From a checkpoint of a small mixture-of-experts model trained on Wikipedia: vocabulary 8192, a variant of Muon for the experts.
Below are experts of layer 6 (counted from 0) of a mixture-of-experts language model. Rows are named router (the router's row for the expert), gate (a neuron's input weights, with its number), up (a neuron's input weights, with its number) and show model dimensions 0-255. Each number is 128 + 32 x the weight over its row's rms, rounded and kept within 0 to 255. Numbers have three digits each.
Before each expert's rows: a language model's description of what the expert responds to; "comes after" lists some tokens at least twice as common just before its tokens as in all text. This comes from a sample of Wikipedia text that the model never trained on. Tokens count by the router's weight.

# expert 29
Digits and pieces of years, especially the leading 2 or 1 of dates, in table rows, career timelines and date ranges.
comes after: "2", "| ", "1", "\n", ", ", "–"
router:159124142153149062154159128143124164130147080108164103106126151091112184085188175112127109153131117142117152108090079133125104101149130067191154124108085126085117095164123129155098161179148124109095126209171106151126096120148066115125144179121150118106150105129109147097119152143162139048140128127066143142140152138128143141122082130163182092103166191174141080125164068050133130119046118176080136140137156116209075098141092118089181164108129157074110161154147175110130099077155147158112162148133140145152130125123142125122138073151115127073162132163131115167058123067117090124123107110090107161135113069107177156152119089178136145110160138071183146101076131124095138168145166143166122146167075084126092198076209099088053121123145117114091119115100157115130143123106149
gate4:100145164110147163161147082152124148137122123124172125063133136117109134159132103137090194177088117140103160133162173080150137122184162147057090127144135131118092098149140125123083124151131154205071179082147085174153082113114171134156175100177113103104119115128077097145131164076090133181131187124118114150134122153155138173127148151113139086094149121160085151132062160081062144047111129160142095196118155161115167118165067148129126109105101126120140150061127119087112204103114121119144094136101174122116138097077112185108164098109211129170132153158091087149104168101136114096097120153136157161161170100165139146173095130110137109192153069104178095098178151133144054194085122097109105145145112114106129140132074098114151150134104114109079120160078147113144101108194073
up4:104080122154126131089090143131094113162082120070102122115149214147076099127120044133109124129148159120146124144146132142148153180151193126109156092069106169109109152131126163064123161092171123156145119117124144081132134095174127097080148160138121090154085201080108119103090107143151118090170140104119135128065150097115062170094113197130097131099140095167090151119182127116147186116130155097089113165133141120121146073135077151129130184120077164174140087133151126136142152097155126109181135166156079098123132175125159165106127134116121190184154156112133109155071069181140119102085122167149064110049140129150108121141180194154155142141113173115094145109138177144096100133130134161132169103054100163126185112114157183102153090131110123168110150150166113084083184045112136

# expert 5
Numbers and cell separators inside Wikipedia tables, especially sports standings and results, such as goal differences, points, vote counts.
comes after: " | ", ".", "0", "–", "; ", "3"
router:096131183106155181113113135155115128177147105155170121104176125132141152084197145121142109071107149118104111112103129102173141082179095094225140124109117101113147140084120118151126101093142126082114092124160115108150123089151145183160121137153061034142148100148138177181077137126109106146150110202105112149151184095140130161124147204128133068141149100094132118148123139061144181118059089152110149109108095086078123185159122116128094130132101135104144105096140140154153108071094163116080129061117095081109138180169121122160204114077101145175086164144130121126120110147163074130128166108136101139094060201116065136185144142090096145177157112168124130137156151180141142131141211151170127145129138137135155128166178101168088163104126125098110113093084160123185118103164105
gate4:060144145155151141110100127104089130166125064125102115101105102158092121098127136071150101139160150088200081114120073120200121103161113117122098156164152134136151179175137192142106133078114135154103125078148121071152096180161102159143133139128152142127094151135103114160142131144121110151185125174102156104109115085125165169166095160101145170130144116083149160090145105135158127078078132172052160194205108132145133154143178094077136172085136162121105150071135155195128078149122104139157133141162124119132131120093156123132116137099082103152094084156160092091124160127104154136112193055168128067094102153129096109191069148037144095096181119145136092180099112182120147092146109111183137103124072095144163181185107124142080140112111136124097148162189129143159100137084090
up4:155145101168051151151173117148180151151119086148116099179107183124158148134130064113133151128168078145120146127151127104152107138086108122140063179129119139115124102072117121083153168176142114144118075139125102122164126157114167091160211112131140162104135125139099120162097132132133108151123127010143104076105147146117057112121177129184127104149168070109103139174178119198175000132169096083151150077126193054144158132158101148081079107142116192132113085145107112127130096156120094143063082125131144129156105134151156172135106165155140143125124124067107132093108128101153123051130117077129116183165136123158158151158176134131142164195121099148166142088090095126158114144079137124073103143154128144119142129099161117140171096103096162143085118139092119165110153138153138

# expert 25
First digits of years and numbers and the words just before them, such as in, In, early, late, since, and coordinate digits.
comes after: "1", " in ", ", ", " (", " ", "–"
router:130187165124141106130067109142127097147123106137135115139077101093136082145108171111128097109109168171135168107091118139080142142076112118085120137128117087133090178155102098111116115139138113098132143145166078085096073178096079109151151091175163141162125095074110142113139128090120074095159115061140156157097179071077180177118124144127143156151160184097165137113178147083109077150163113134182133101170164161194139126172079093147174065093151123126129124134101135114150132139168151121146150184097116109131074170174163121169156130158133132134129077116073152161104163148127076090148140113090122105180139120116173106168134138206111125090080115061159108153072124160175152172133089173163166147161084137194107114101157068108042118169137145123085116193103129145136067100137162
gate4:111151092115180091116093085121113167146071162139123117109127196099087101112157130093057196145126092119086178041110116210108196119140145133164138136110137162183128141119120069074121168110129111103224138141128153105158142045179093089136120072138134112176150133166153181144097129210117129075118108116078124181133127108105090076147134133140131119119164154126101101175111102087103148139139136104082159112137177118137108119102163126131110100114131166101149139156129125200171091080073134114158107131140074152124139180217170119087115097148088149149107106066106113171123180116090109102089176127118141177142103081115144160103139136191172143168106162130090062091164117132138176107092121124172129126144174133120118111128114118150107101139146098144202148171137103109113099131123143
up4:125082152145121185142189145144107160098147134095123136175144112120162168145150136121137091177153144135158110123185143099114076160147057117102090148150105133116071063143152197155087118144091100152074136132103092147120110158172151125171136153095111138108184083088121145105150136069155121166140120160142134100162127158165122132128105100092153067135105128150143166131163141139144158105093089114133101150105134174108092115115138139060131128147109089128127157110147111106090179168152104159082123135182173106102151084051131080142086143090153152134129165129122116163148075183085196182141132142182064065090112150135118152115125150056094143164172039161153189098067159126066110098085057094114164144174092165104145141170116139118174108131129171078141146083079134082133173127177138